From a checkpoint of a small mixture-of-experts model trained on Wikipedia.
Size: 9 layers, width 192, vocabulary 3243, 45.9M parameters.
Below are experts of layer 3 (counted from 0) of a mixture-of-experts language model. Rows are named router (the router's row for the expert), down (a neuron's output weights, with its number) and show model dimensions 0-191. Each number is 128 + 24 x the weight over its row's rms, rounded and kept within 0 to 255. Numbers have three digits each.
Before each expert's rows: a language model's description of what the expert responds to. This comes from a sample of Wikipedia text that the model never trained on.

# expert 45
Description: First piece of capitalized names and proper nouns after spaces, such as Christ(opher), Stev(e), Al(onso), Le, Mc, New, United.
router:124151152153126159095139150145125136131122099124139084136105135150101120165091106111147107131136103113116138096147097090138161143151136082062144126145133143133094087131109149110156139118173169133123136131139099113150121087164149095096103088094136146093136113125151141103109131127118125142095125137146095149141185117130113112146128103125148166087110161145143121116135149123153135109137102138168107180153111159117071100105116115142084160082140136108135104140109153118142154135133142143123085161148148169133150111160141101138112168102146118141179136153101134169163149090122158154
down0:151087103110140153128126170108128110133140136147142120081158131120132121098129117108160120149163125101080168132107149108129129123141116108107115127138106121135093109110151152131133158128123157135147134130121132149181166101174099154110144101115188126133110148136181106098106120130180110107115114106207171116089149122150091138142116127096091116088131119104136095110117101127104147124118135092115094066116096109137132137108137105104122151108128117178183169142159163118094167122152119126118147135160171144134122159131095130109142097128146129156145141163132122127134136181144101115
down1:120090137108148129124139136102132125159129152096132157107119121122149124117147160148114178138103188125084107119129138152117084139151139101130116137089132093130140140121111117135138113098156170109123121129143124146140145112128087092223174149160119113103109120139151132098099075112118132141127091167133159135111156146125145119152146178118139090096104125097115197116099112087117152140122114136129129160111087155124127156147112128121165131138124113148125077129127119106093110116087117150128148161125164121129099133148148129131108177082109136135127124081183148105120165152118112123
down2:142153143168144138106162148161069149137116146120121134149147109138170133136137140130125121102130138150146142103145134162141122109140089153155133134164095115088162116068093158081125099107151139149108150098103121183139140124094131079119137134137086143131118142108148152142119144191122109144108136100123160158164134140108150142118110115172113095155114122211155094129124093174125170117112115142128142149135124099125139105120150144134104100132114096132115126174143135120142092148120105108161106170126154089122127177107120163113152160120128132142123088150148159113173126134136151119
down3:127150134088113118069162133127133153162123155148163131146165172146159120130155119151122150103143139101132083124129164110148087152066116124141158127111115130110096139138176132156155121139105095124156086109117144152135122141169095108102099126121118113134136159092098136103141084162135088144152126151141134164104115098078132126092108140111101075137109132141135114145133146162082146134123109126074093124120117128105122110178165159121151175133135095138101131092126152113135149118142101102127152120166120144134124114111157129166074137110128081127115144101112151152140114128167113100

# expert 20
Description: Win and win in sports statistics lists (Win–loss record, Last win), medal tally words like bronze, Total, plus scores and table separator rows.
router:129148112143169148153095197128128110163123115178132148124144113086143090111162132123108104142126154155146128108134177108142140140145119055122155072130108130143130149142151128166151110104125100137111168145130125111132140113100167139149155091176129186107137162135170150131132098118099136085112146113170070115125130077106085147092136101104135143105136099148128111126147117119140138139121111151135128130170115136164130136137130131149122153124112133105166133132132119166122129149123117113131117081114176144153138122125162143098078164118141116097159134126131126131115074166154154120
down0:174128147142130135143114085142098119162144163144179137103140126145138113126120145137155121099112106105144076118132117132105128113120121111104073136145155120148144075050126120125124118128090121146154142137152139096107096145104125133119117116135137121075131096147139092185090147120095154167131150163095106135159143124137101090103147088161128131139154158126115095106129118126132162138097105160128144149121138139151120148093126135092102110101134158147140110125145154167112165146137150123122137098145120130118128149116164140113133137070114116187135119054138148150155133106076103152
down1:123096133139102130099122119134155152143114090119110160142175126100113104116123085113112123141131109065073146103113132130124120155143172147149097105173146147162134125134119120161063158116102144127083102138172129106141131126093142110124169126149085120126129123140130110135102137093118157097088148125140088097136138105143098134145132086140153099055080102067111122189154140174148120121142100121133147121157144132134130084147133092145134119146116122122114129111108120150114165154149126135110137127139163104108161130146091093153115153145136135164131142143107098127119085160135122116
down2:129120146126176136176107123152159150095154113125123136133131122129116150160105170106153150116127123138119085116149124120163163106097111080137161160137165159140124113121111154088151104107176167161149107088122136143135114156135101138162092128125098097132134117122140144166164087086156119109115152123139128175147126150125130079136176144122122106121153070138146136076149147099161118098136138125085135182119125140104134141115127131103125151127145098164148123106141099111132130107099119142109126204090162132119092157138123150157108147106115097116139115117173159130110083125125122120
down3:144136109117110127106128109073097151118133113072122172147153154111126105117110123103107164107127129121119181083162108107079106146165160155113125145146143135180117115128115113117122128124118083147107138107131114120163130124141133138123170152121153186130092147158118107155174156107123148124146165106117101073114135150150133105146162094136164074127141087142120127098081123150108153133151115093132142130116129191122112191163117147116124133124141127176115122124111109139137132121106144108128142099126130094153137110182140124130162091108111131133113157097113172154133108109088120135

# expert 53
Description: Endings of non-English surnames and place names, especially Indian, Slavic, Turkic or Finnish, such as -ar, -ić, -ov, -sk, -istan, -burg.
router:105149129146163172132170109112122151095111164176154138129129095147141118128150139115128134147149161117131098092176098076129101120147111145111098164134140136142110109145093119146094106155094132156100134123124110163118101168145148154098117140093083155157165153136136135116101150158158149143101130126135095149100117064138101155075091129128118116130100148139117133142119115188152149120103127130122101100100131141105099133093138138108147132147160070124110108140150071122133129145120117110097125140112151090147171169113157137133169115107131154171110125092139098132112139127112132168
down1:140116111124111164139120114110123127150111169121140171099146108153134163111124122118110089128088141123127145111144099118120104147114108150137084101129137146167150103096085134088151123129155088151155156123163145088160117144133162155181138133067149135103104141123124161145107111101153166096138139151137132118108176113169076137129103130128112178139136093159141179151121116149117158116168128122109180110125107127088121160167145095143111127157129088110113090139140127108173094077137124121108139127075158132163109128148159116153125110152115131130151153144120157140154107135106123101
down2:091184088148114114138145126137149168101108115112153104139137131170093119105157116097124133099154144088116129084144136130109143124081123111142114134105149161147144128112124137159128108111142127156138083155093117096127094139162124142144144133102154124138121096104078111133104121115132134145116083112134114108161120148093118151146129111141062123115109131171106130166151131137139141123136126148174141100142129118151134125127163153130081143129177159117123096173079139093168130139134148123117032139116167114130119108079113163156108128086123162145127173136136139156138136108123137108
down3:140166116163139162122081086097095170203129158106121154148151115134086167164105115157121128118104081132086137155074129107141127105155128132121103123134094125130104143102120092094134144107126099143121149119169124106147142117115126183097116109128118186157105151089125105133131145098115103121165150144135128105138121155161149134112153094178151135085104102121144102101155139122152174127127142146149174128101175150139100113133132129110108124145134111140169073140114107141110128094115136161187108110120117140112149121110138147142147091131118155116120120140140120148123143141155108127
down4:134135154158174134140179135151078101157147120129118087119132133127146126123134116110151189167155137116107114122118099124131128117139128108141098126093140128136133113150125128092155150158097139167093135109090108130118141143085199128171181127105151127143117139137182128130127140138138176119115157133125147143121153122084107168157164109134061117125131135123097123133158122128148125094159169193109152118147092129144128085126132100151098120109115139133139139109128128171130132127115162126131164119120119116075109117162141159147114119146174182108147110113177112107132138117165128132

# expert 23
Description: Nouns for schools, institutions and biography, such as University, College, School, years, family, age, mostly in education or personal-life sections.
router:119116162142099134097150139137133142094104090124174114118095146134142101135179110094111134125138173162115162096123159120079107155126128160125134133125098126090138097123156102138140116148098132155116110107133091115111141138121126119124097110118134105099129173112182100110093147109134139116106191128112150147107167118119154139131146117175071164145118128184134116150156170095132160102108105108184095108147135128097126133171095086104158138124131141135119109146112157110160094097117087146108142141126102133121100161128162169133116170107103150131127140147149118146153140105118103101
down0:095127123117158144156113177126150154146118122137166126148147155101165140152126153139082147104050117148122143137131148122128103146130124144164143128084119162129104126129140149099162174145108121119117095091091103149150135139120070150107117121134206095095102140101167091145097118113135104141111155129164130104130134099123164139125137100094144121106112135159168103161157152160121134148150110144150143151097126149140119117090155123098138132104162125112130091133156119183137141113094145122095135145151127098134131146177103136173131114141120119103138110117145118088106123176136087112
down1:150121145138097115127096140135138132131137110145092127159161150160065131103107133150107161107139124125133098144162172117163137125144132152096126112108137094124178155151091105152098089106117117148124137095157182148112116154119143136158121138151131182150093167152140123117098154138084123104113100129120141102163126136151119128113105149161077100113147085119124164141087125166141118158101116141120112162095125148152152158158122141160118146115104089115156126114110135139144153123136083107099148144086117137171151111076076112128114134141158153095141129173124136127125170086101121139
down2:063141123130141125175114150137150127156118190128126110143110135122128157139155070091145178120140095123122109134139148138124156122148140107106144125129122161155148111152109151156075097104127127125126135092101078092122093152132128146127133105100112093125170105144097130145136127117128164154138118128116090119103133121122141154108124204113161121091078078119108157135114124096174152140145112122150117138142144153148154141149155117097150137109103183132116116103150176090112120122134144111139124118109164116128156094108109137151111123148121096088135138124114147189162153137174129135
down3:114141136128098119144134138133120141112082116106172107137101121114161143131108142119124163141144158139092125120213137130145135178103141133108153106099138119120157137137105093086101151145112119159138093110127111118128150140155119057113102126156098105090067159113103117129128112135156135093150164117120157116156138129082117166123138139170116132119106117105153124116164139136160160133116105140152069069120101085142096151145108114133093160169152129126155135168147139121131130137093100109136145140136156170161156117131131110132130113137137147131112161109173112110147091181132124125

# expert 61
Description: Pieces of proper names and foreign words, such as k in Tur-k-ey, Bro-k-en, Ar-k-ansas, and ur, che, itz in German-like names.
router:145157113188121144155109169136085140150157113120129139124116093098086140110113124124137139160125149091129139164126152139129109133168134184134109123118118167135114106135152124124103150150200128101124102087200135098080123106162112128113101127149096154127112124136115109150121119089131146146121124136152109109121129127106127102157095147107140117121150111077117136082124155127129127127155159142104125164157083131132110093125132102145120171150121113151147134112119177150133098179142162161120152129096121151197098094151094116161137117115135085111105122122135080163123142133125120139
down0:112129099147127105133123154142107124112111152157126156140143140132116122173147136105148112139129166118160141123125128220134121134150130123080150110119137151154115102129152117165154133145142175116146099106100072159153147103141155098144120119114119101121110119124130151117127136128190131197131107090160099102155094150102159116172102150145126107134111105117205119106122124111138082103141140104153133122099152116152144110124136141135150113140115124172133100137116175129106146094150079098134129123130137094111084133130110124107121143143105168082132139123159158121198119127145121119
down1:147105151143170139128134042094121129123147118081091079144163128122116120115173164138144114173120160152083124153090165154118151146111111126124123112159177154125134149111144122133099106142162122134150128129105145141114100113163083103147133118159188152158163134147126118133107113139171158136138097140146156113141111150140119111132110160147149148137150123115164138096116164085144109110101124120143122115136109110147133130119127093165108120128165077133131142102131109111130164135117152146197120164144146147124107156138133105141121096076156142142156109116152128118138101134092179145
down2:076116132126117073088096145131129121119164087099121118148127110102158108070143116148100108108120161142123170128162110059127109137061165152095120128150116127109171147170108118166138149150150122128151142143103130137085144136126095132126106133134164108110124151141117113134125176110169167107145108118118096131114126121104165140148154111145136098121138122115082157164141135151101126167178160094093132169144140096151145130164116129118113082168121101131163101147086128106119112116136101100113119117134104109124162112116143130134152096140128136113120093108101107109110139175131132139
down3:142120147112128145075092144175140120161133153137129091112154128131117073169133156083149085159125113138095164120171123140118139148130169116124147133093147156135166099147123131122108109172164148074152135122178121170145148120155121076122120159115152127156128117140101152126109089089115141143142155162106141120113099081118174146121137160130134182154121095157140139091143139122165138164135149103147107146153123089119120189119100115155123136137128124109115099136151098131124120106131105141132150141134090151098173147124123109113106124142174118114135102093123148103149143096106148151

# expert 55
Description: Raw bytes of Chinese or Vietnamese characters, letters like ä, ö, ß, single capitals in acronyms, and LaTeX pieces.
router:155139130159116156169152122109133164179105150181138166125109143137128124105125127165122136130134178109145154144104149118110140099161163117104142140114074132144105102170094101123124117132182110123107164114136107125125123108146118095144120136125142139096153153102080135180137124100143097129123138123127084098130115138103193148100114160133115141112153082156135150158137124161117151142139129138099139126178078162151087134155170129151090097131142149109110135116111159124140108155130097126148149138082149159137144131150078126110117102130161111132098135152161105165093097155142122114
down0:144135103091095116095116150123102097122134155109118107162140081165154160113098125128102137122096133132137090089158083139163154133111118137100156112132138146109088135149076139127153129122105140128097132157157146141084099184106140095202097120150113121178126123132094156174110084156147121123126109142118151132089091156117123131118102112126124171137105101140142118110124096120097117128130136129099134096072125103118142119122148138099105168128133114111118106156130153127088161084152155118176128109124113087110100124137099164114104158152155081093142143104147128125133114145122146127
down1:122138132115113110117090145114107067148140167132105118129126140095150121083162117139119074203120133137170113135058120103102117121124112144155182137069179143124123116118124151116085129134139156140147104138132095126088133122160162138149111087138127122133132105113151120161122122146150122144130095139143164069129145092142135126159141098085110152108162088123123131098124129080105094149146146141104147118114155112121128102145155148146096138108089141132115121184113117147128107101141139108164134094149110150131116113135133135115100117099081089118138144102118121111181149138133122101
down2:126132156158155119128116141164080111135085139104150125117141148098090133090132142090162114134109122140139137133145138123138162132092070073105154149132156114163147100145136110113118151105133150137120064161163150108087101134146105103108134142136121113155140173168139122140117083140122125141119117127152101168142127170128120129137158154120129145130139129118104128127103113162110092146142144129147080137144106150140113136134110153090144101133146132112142092117103092157105132109172154120107153137156081106155151140125153118145159142050104135079156109136141120140193110158089117159
down3:129150050181106114117115117135162143158142135142129121118130090154124112071143167130078152121141152126145183123111157113123139111095120151111103114119089131127074142080079131151130130116140117151120185171133124135146160111132096125111165094147144184148143142132106117086110078139167153126103136114156162108142133138092140131137142138149097165109116123137118133135131110092120148162091141134135090138120154121159129088159103118119138116140080138144136134125122106116148133106129088103122118127138129137131116129132118107110102136066139167083071151123115127129156148101109154149

# expert 7
Description: Leading number pieces in tables, lists and dates, especially the 19 or 20 opening a year, plus day numbers such as "7 March".
router:121093130100129165137137147169150160102118084169147140101094139185128089123144120123113112133155121149140139126114165155155120155093133108120151149105102157130152111100120108139144106121096134172160130137181153156101112085149091152115126087169111139132121125106145159140133141107087104146134140116131110148145112099130146152098127104084121164164149120135117150136119137080140141133104130177116145106141142096102115157186121169116104125128091154099155099086156152102111139151102101176133115134143117162120167107113152146137095132124091141126173129141155093127155092090106137135
down0:152098152113145122099102117108117133145124113128098098099153097126103146113126138141157137120154127112118123142105164143152159153115118136111150145138048117133135173118110127130156117093163121127139120131103184126143133117170112116170138135165112127129163128133123158131151132158096170110122140144146100117130156145119128119121153134108093148128167114146122120167086096141120170105146127150172134100161126170147143135140132112125130104141146100106192193145161088137146103134108175110139138116125133107087140099070139095113158119123108118067108103119139089095135079082150120117
down1:151112107075131128146149136145173113106111096105108107124128157099100150159160136129112089115172144112112137155121148138162121140115069143107138124114153122109137151137122090096159123107161113149140164131148091169167127135161129143140124129129141102113134133098120154134136074096129109161147102072068133100171125115117136099117136129117148118141109168115128145180140102123124147130133126164079095106115161134106153158146142100164149101130130135100122148084158121122141187140123083112123106156151090130120151163099153095116151123078137148136125107114152150159142172140130092124
down2:111161159117162128115132115113147147118124167114154153134137103137075163140070148116146103112152175125177120167182152094116157124096137148096140108125132152085121136143108135141104126159140176120155147126137114138160133123105122130097158135134141128150119126132175143105134105158118117084175167119091117118144167108131134151118147129096136153137125118135125125127119168131110131127117091141154087133147125144128124112120112135183118143110117101169093135146117108118153139101197146097158140141132121167105167153171112149174157123147153079132130139126110107113114103131198155163
down3:119133124149106088129114117185119125089084115115123108100128097130092140144155165148158091153123145128157115134152135134144113180089111125131119060107096123147118171153145102133149103132130196163121141161114125167110106149156152168125147118164134106159107134147086116157142111158131122126117139096168113127140152089109085145122103124140116094131135110127146181101131154161143117108108103087105143145162134156107137128117150103095101166128156097089136156113087124122153107138121102148143130098152114153150112158145122114111163124151138142105097128153144144151140143078178107136

# expert 13
Description: Later digit pieces inside numbers: the 00 in "35,000", the final two digits of years, times, codes, percentages, and million.
router:112124124099151125143087114144158168104131107138127153166107128175150087139112112164126125128179132126130104130081172151162118110094136117109163141157088159152118124155143134157131162094109123146105147105133149160111128146127123104112163109126117113116092147133123139143106154134121112139112151120098134139158149144113136128095111088134112132139117154106147111080132097097136145148137145191127140119154167178106080141180113128150102148091097158066150104150131133084110160165126089101165132110126106162129131109121134109138107162101155101142150104097116113104111110138101074111
down1:148141152137102086110150165155136128092093138119138109149165169144138120143130094143107110127112143103158122127144167113124096117121119141111109101127133163132097159094112161139112114159150116124111135155146110141092107155176166105129078117118137143151166103127112107115156081139099114106119149107124132111132130115086109115145133094107155149158112088159136193136117103148134172128112123055152143111124138149151140140124146125184122133130151109111089157116140090160124110074144135112167067125127134141112138159125105148104173166116089140154160117107141107140103137077138147118
down2:134139123110147160127152111113148142095085115108132103080123105127177130157140136129079104123129110124155141104125148172111177144113145144100142111143130124106140130114089126157121118158127134097099156098146140113111116106104140125168144146129133120155128141142143119118077145100106163149105134126138163098171139109145175138109133108082142153115165093160150135140139104115103176097130081147133118077124115129169170092157108126188172114106096143128102152109112152120121151110131130138123123104123123146119102093163131114096137055132153170157119159106106099122130137156148116073
down3:116116118177102086147139109106152111114164118144173151131090144125112106144123142135158163164115135115127122082143129111166124132144137166119162138137158091146161126112122129158113160152074132153133133150171139119123134145118138103144081155136120148143108109129196139126161118164135158159112118138129145152125101148140144123137125131155111119152120154132132142105138117122109110156166132129108109108142111090175088103183068178089112131161090131158149124130108126115090087075107125108156172114156157182106139122152141146112136136097169125123130118140172120140119141100109163110
down4:165115164112107125145133140113139131100088128097122088104121102115097159154127082175141133165128150128160145117140113162119152110110129119119145122080092121107125133153092112126146077130128181118119132138099119139144152135139094113120103118118153114130126112139135141152111119072133136114091136124146136154100131098139119126145121104144110146112096119088099192110125143115115139114098121150105090142107097158105137079169159156111133103138114154110138138048146158120131130134142123183117114083132135127171110147084150119167093149111132126149128113156165130136090096144206123127

# expert 17
Description: Raw byte pieces of Greek, Arabic, Hebrew, Thai, Cyrillic and CJK text, plus century, historical, ical and year digits like 19.
router:162124135104115138138119119160102157146140118141138094134108113133142132118151141143096119093142135101130138131113143130119139138172116092116119115144145102098117051167070082129129088166104134138090121124150113128113110150148092116172094116097124119111100130068153116136092167118163098107077136112155107087193089099096118148118174151103132125131121157114133137174137131144110163148157158151130096104140113103068185103158134153134146147121122111106119087118136106139132150138126150113133123131096153131166140119152162131165118116113110137098129114138123101121160117113127117094
down0:102096125110173111169140096140121141131128128063153117159132099108085143084135091098149159084137140131146109123143098141093111105111136182163124111159124085102121134119125113133159091124143163139124128160147102143149122165100133131156166128123116122133130159085171119173120096110118122099127168146146157134075171108124088122151094108142097109131110162103139157116114121118129199122107112132157105168108126149110123122150146159124153164147148121122117122136117108127141125124139155106161106110157130107083150146178126118099119127116129130108156096151139167149076145126144137157
down1:156080113138110129165113135115107146145125123092121156152096119147124101154114097107103158106172125161151130089084096133125108103146161096102139079122136128181100140127134167133127137134125126106119128169151143108132131132118125138109155097103133127140117167078150112100118134094081154114119101103087147149102123109165138143101168097133101182145117109111124113134145090127120133171150080128139154120132105075127139195130118145096094151119134177115129131143133114146101163114110146121139143100137106131109151142070124124140131109154081140133156166162118113143095122170137136173
down2:110096144121083132136156145158153119136113168151146126124092101155136138117110133143107141146099120118132133116122156117123126107128157153123140106111083155134135103123110138123128127125099104108099166153132118133153147103096100119141132127148123149139143154152113108110116115184146084152122112169151192118130176135148131095143120114156110122144097097159134152085136095165160100182113116111134150107063144160132193131129123177133128107122163061120162129213114101139137099130122142133131163126151123140090129141127109108130142163136112090134134107132137170167116122168103116119
down3:127104147144150118110153119178098168153162147149117069101100134111111102153106156114095140104146162124143119134137156120128124123109108137114153103179104157124093126123147142160162113128100095122094126099146149080125170109170124155149144149081149075149131110128121069126128115142125113170103150109120122104135131109096148122126118130140137126142085094155074139121151124154167139162162098111128180124137112096161128136171121131084129139133123100117146133151134107143163123174145110117151125129145151143156131162079133137128125118118132092133127177149103107120151060106145102133

# expert 11
Description: Country, region and institution name words in geographic or political context: United States, County, League, National, and endings like -ia, -ian.
router:094104148120161124101105116187106121115112144100124112127117145141111089108152155109112142116158145139125094088112161140131156098156094128085113194085109153120145107126145119140114102123076161093102114147154115100131121065113093142146117121126123127094116164109174124103124157122142119115143173115077094140118117153111117118113148120111116172132119174135134148143141120126142132140132086128086077154142128109106092154109147147139133152087114111153115137134107128139140163118151108145124124163168102158144131120092158168138105151100158151107106113127096171171111120093106104153
down0:108099150133153136114134123077124156152145125123098132123137082150119177157133150111132170159143133143109141132124137135123121114137141126121170133179114103052127107151133089159149124164087145111102135104137167101079099110120132102141132163114150154151146114107126109174128132158148160127141067116160156121101117105115103103110108152126122144155125112149141079104137090168106164132147105142125172135168097160150125083137128150131110126147120120114099070131136105142090061149138085163137113122139103150111132125097075126146099149121107120146117125142123122113117136088142125120
down1:130136166114132195118099138145125154115115126154170112163139092104124149105126117122155124125124130116110122108101129097101160162135069161097143104127131110101140148122104104141171129057137143111158127121084165127113106115115120131138139122141131137179146154118149087102114147092114154107095147146132131152112166100063110098161119128091133111107150138146134110110136065142109115152118135144136095109135132121171120105093095110079111182109122098126091184160140087111185146106125118126140091143125135148130120142134139101150164148101145135127168100105124137144133129135116136122
down2:137180105137143105122166093148101164149138058078144153144149122130146093139100167117110100102138112121082142167114086114111118093122143146161134103138134140095135114113130155101132153097114104160096144140082124171187136143136181123146126104109125133158117158089115120099109088124107138113143102149144145153135124176144130117096162184099134149167158111111115123140140120128093174144094152133107178122156137130131138097116143091133136139077124185122135122118119116138108124120120106125104138108125126154112100138103149135134130151114081127120149133124154133096166172144143130125
down3:116165133133121160112145081131131137104201108134150138126104113104136146155086091093092153107147099119101133141127135165141157129107115149129158146091161134139183119123135134142126114154110121161120119145098109162165128117153161124129102137145149148166145140133143140114144168161153067111135112138128147168108151145129128146141152149127120144103108122166119199157140098085153127105099174125144132107126105080143151119149147117154124184094162109137103116128129106162130138088162138130156096100146115129089111122143190143120075125108103133101133134127115126116107113170120156117

# expert 44
Description: Colons after field labels in infobox-style lists (Length:, Added to NRHP:, Occupations:), plus parentheses, semicolons, slashes and line breaks within such entries.
router:131117100092137123175122160091144129158069132179137172090095153101143116112130136144073145125078141120120120104126158152136145142105112132126129138134164129134156118100116114144136147160107161163123158128103142149136162088138109146129163089099164150185120127106150146145170133141091103090120102150143115145141114136144114121110143098156137182100109103138112144142152153110083112098135126133098112143092172102113151134148166104153114095151137172135106132146092158100147144148096124152107117136111136111141104167120167161090119166123136123160126100120146139143146138138167085140
down1:099115133077141121154152127110143102122146132156147141118136130125099128170120106128136160150179130115130108097138100116152138080146102101132119157136140141116137102137101150166121086111119122177111111148145126138115143107130136115160141115140154123100148123129125172105092116070169103116113092144152164134176142111136085104147172141128141133146117143148116120127070204136143139129165128145151121163148125133146095129094140130125164158166135110103130110097074116142148154153129122130128183135133126131107115156088109129118087113170153163101178142106116102129116100127169093173
down2:083147092094168207120117136112108149112128086100118167104109107116144165125121119159104106131137121117101185098142112187151139132150153123157136138095103097120115114152140150117105147130130127182161090118144148119143126135141075117152125075131160121129097176138120147117140090111145118106182126128154083127097126153157107107132157122109152147155163139132119118135102132129132079096132144108104113168145119133143142149146146105110105125125148152104131095090124121110116108106125098123105119121120118128147087107142105147097102084151132132136157128134095105168128098124065153139
down3:098145108165089156106159123130157125142101139106124156125133143153087146171143108117122097122185083105080171136109162127073156128115109096128091125158117108146119105134102177106127165107112167108133118141144146140171137162125161188116121113114174130087087111127112126133133141154154116127102155152115147115082133110112166112153105113158126128131127126156102124087122147096117081153145090115169135105134134131130106121087136133157131103142132124134139100122133110109140163123112159117145128103159135100079131152147121111124150152119111087104099201138108115135127111140127102159
down4:097116117100138119127160137140149141099104164153160129167169131122164163085140132178108153124126135132056152130092147088107124152132113084160102120164107166149119151133124106148143135160142130082127105114130157145121053143130097122121117110172108136143132097106095123130166139103147137120135100090100094129093129102128112102100114155121134109119187161100108132143106125139158152134150123082138130133145153155129145089146126120122165119133144109126127127133183140173116119154125144061125144135117120140152136135114139147118137131154119158086157143092112124143110124075148099159

# expert 38
Description: Opening pieces of capitalized names and terms, especially in music and film credits, such as Vol. in album titles, Pri-yanka, Rec-ord, Pro, Phil.
router:091160112137115138163096114158120183162124126127167071128136136179110118139110104087117157160122159113106126102100104175134133133159164140093122127153107141107105153090111145174113090130123110137152107088131120116125120118117122106117133078088121086084175142103114166131130110125137133071126170143115124140114161080148112104144120142130129156135151154154149133106118129106153150125136131148118102148131105170095098099148115151128102170085145131086130103129102156128132158136114142128142091178130143164103111121101140118141104143158149132142191152121134161133128120103136134089
down0:128067140154146134138120157099099148098152096139109120130110097129104127125142147124098121130118103133167104112157155164169125127145134153144118126081071127113101086100141103126147164119098152127160103135147144152134109122184125148167123143110098110106148134093165115098163134120164140130159128166131137127159138155140098142165111112152128082141109136126164129142145132164155137169095151153128125130133091145146127158085168132094141148106120124106115065126125132131140098125167091188119108093140165119130117149118101123108148169168112122135138132112139108058124109104149106109
down1:099132144126119121151144141121113166125122166149135114156137087157132188134131117125124126138145165142141076148120146136160117102153121086133137133117138147161215132188158154148100130100151129144121096169135147146165133144158115139125146159154146127149096127114139166105179187132098146133098139124136137121109148126106103176124114151159127154117057105165121114112140109131134154135161132110114147132120123107186111138165095132112140137132136131103118144103104128161092139147137117121136111090140096093083131131124078122170149122147161139105121105147117133129104186139105107124
down2:127134126096151078114151147112094135104151127147150091162120110127150122116113106166116128112123109104108148131090142112118148151126110123080146118115152157106147113147105109129173107103142098078124165110078123176104138148138129142143143083101114132115088196149154159132164127115147106164137105136105066164085119173116124153130133143156146152131129154099117147120103142118110128132176148081164114132103105134108114088128156111140096114127117116105116166158149127167148114114093154146162128141139138117146127114077104102141131098134160118146106131174134133135112153180114085112
down3:099100137119126088115147098090123111168158103145134174143121146156183097130119120091133152109171124115110131118134122140131164121160163141176127072115141110128183094078123094144159136127138136119098112156154191119151107121126083132104110114137123099134153125104132129139124065120145121099139146150100136163066183130151121114165130105154129101111111118114147143187127119169117090136113130111144132102138085142107110119143136125107152108132137160104117118135140148123158172147092152150161126149126116116103143117103145128165094140140123134102123158134157123161107175127127144132

# expert 22
Description: Letter pieces inside Spanish, Portuguese, Italian, Romanian and Slavic names, especially final a (María, Santa, Naţională, Paula).
router:150130147105128134152121108133094114104102121083130106105100120130124154099122107142194080162101116139139110105114101102146135131144106155163090142094158071102109090164131120101113106129125169135136132145111109152140108097145127131114090151124118166139133119105099139089103174141141138171085120110098105168135118153145122177149098169145073092174129144125167145158089139156123127103111111141094130123117125189090110100130118145128107149126126127150121141143171103120178154152119142128135140118161115133113150136145100098076128126128180103144138122141103125130135144161123104116
down1:140137111142083118122111146108086116133131134076151129151141155143154128173137126124124118131117123161149183141173141138100144125125131121183127195148143109183141127129103113109148124183124104107141126099105124171145168121075135144110147121119119115127128126114132098128125125114091107125126128126149147094163106142104146145122132114148177092169169115149147121115074121118120121119182175110134122143108102168126129126111135146122118144102143107127090130131155130104080088142116142112136191133138132099128169117116103139116118142136094057162149137117138164141116091084169136125
down2:165123102091124141148143123127080147103114120151125109104137111161044140134135138120145082188076141135111143142118184098136145135125096141139093117124163156140084108123163122093173145100115107141133134148154138152138132120119083161093127135131163176105098145120180133092107114111182119139150149140122109105138106138087120133155124134082118168101132133140116138122145127078119138119122159093124118125134125106090112132145153099101145114142137171105098144149122166190125136099153131139111076137154157125100088130139122128118150148124104123120117111134146117077120121135126122146
down3:136174158136125123159104099164108138087127108131135115151125124136158154097155173129160116114163090119108104119162158143132121122145160133085119088103096116113105097127138128111092155114085148178131154138105117165138198148136111157120114115128113137151111120121137098101128142121098130112128158089117117103142099100134089092141109102152103133106118115145116112111101116138133153112110181137137119078139113081131101130099151089084145094161127141135122123115136139146114106094100128100162143171074127105122149137102133132104149162126076103136092107138096128162089122086128143089
down4:122162139133103159112106136099114108092169150144114112101140134087106139139159103135192103131128117099148110169142126152154116155135111135124184121121137134172128139108149136160163118109129096103111095147074091124156119132149082120078143148151124130114092157118107104154131068133104135100113166118108080116154135140129144152097135142118121134115086109067166126098137116117111092166133129118115128171123120125113102109139145129102104128146156105143144136137119130137094123155142137126159162161115143117199131124097137139102137123150096082129089124126113111094112112175090124094

# expert 4
Description: Final pieces of split longer words, mostly Latinate noun or adjective endings like -ine, -ion, -ity, -ure (famine, structure, coastline).
router:130145159107097100143148143074122140103159138103105095135174113116144152181167130108101141085147157175141165092092139120104094144099111177121153160121118160127114112143160116106135097112091123097088104141124111102122127162088141134173103142142152117141140159121139129132109159184163154136088169121124166169136091138116153143155118133127138095111112153152109098121107118106152158083122106111165141124098137090127168108160105117120175127124145118140131142137105128083127162136097115130157160142153106131141109169134151134101146120104108130082103147133141138091126130120117126116
down1:087107138109131141095098090108112125125127139144150144135109138121121096111125144097089119131133137104142131153087164099130099131137140131144117154139123127081125146126098155157137133186101123147062131100083131128112096108129141132150109084082153103114149116160148159109114174111124150129128113110130136128122141104120137111126114130119144149124082106191150131105120174153162116124167167103121158131179155167126106088174107147127119080155126108129126113096127155098108141143104167127197159152159155106129130117127089140143132122094144112105135127148134081106177110138169116116
down2:139107131120129198091075144104098168137140101157135083144097097102127156170152090130138117150120079124085130108141129108168073183124127113126109108135136126125127118136160152139133129062101093140131125115118106104136096149104142157120129131139126105153135129124191128121135161134094120128108139109134129138171143125117163151128105102169108151125124102121120138136119151138096150121138135139124131102108150106106089080120149131130136136106113112132102155138098134131152119101114132112143150163111135092088132139207155128153139126127153162115073142132097122070154146166120111151
down3:145139140148147148113111152158137118140112144165114115138130166117145092079083087144111174125080064138123134126139170088130113113128119120139151129170136118154159113142144143113085111154134144156138140102136122106179133140168119121172133140135132098113086112129144123125115071145113132115138083110164144144101139112138131149110108143114153131115120149133150126097161147110142120158147117118165172122138096071110117187123135121126120107125106069117166155150101123135121137159135149167101147209101094111105123139134137137156113112162136130123131131102101093101140138167132104090
down4:183098111086127148134138158118091153112149139107146102099150109112136141123139131147155107118064115126162142192107141128143080127135107152098119108136138137123093109138123155158087106116100151111169122144145083136141148145115165137164130097108111169127141139136140157114105142166170139093135161165089132109105106140148122131098139098105152131109095143142171127125079166107103143121121151149080151131158141100125138107109158130103107119127089146088115135127078137138107104118167134104119132128111174115137134161134111097100115095151151129109121159147131165150140085109153091162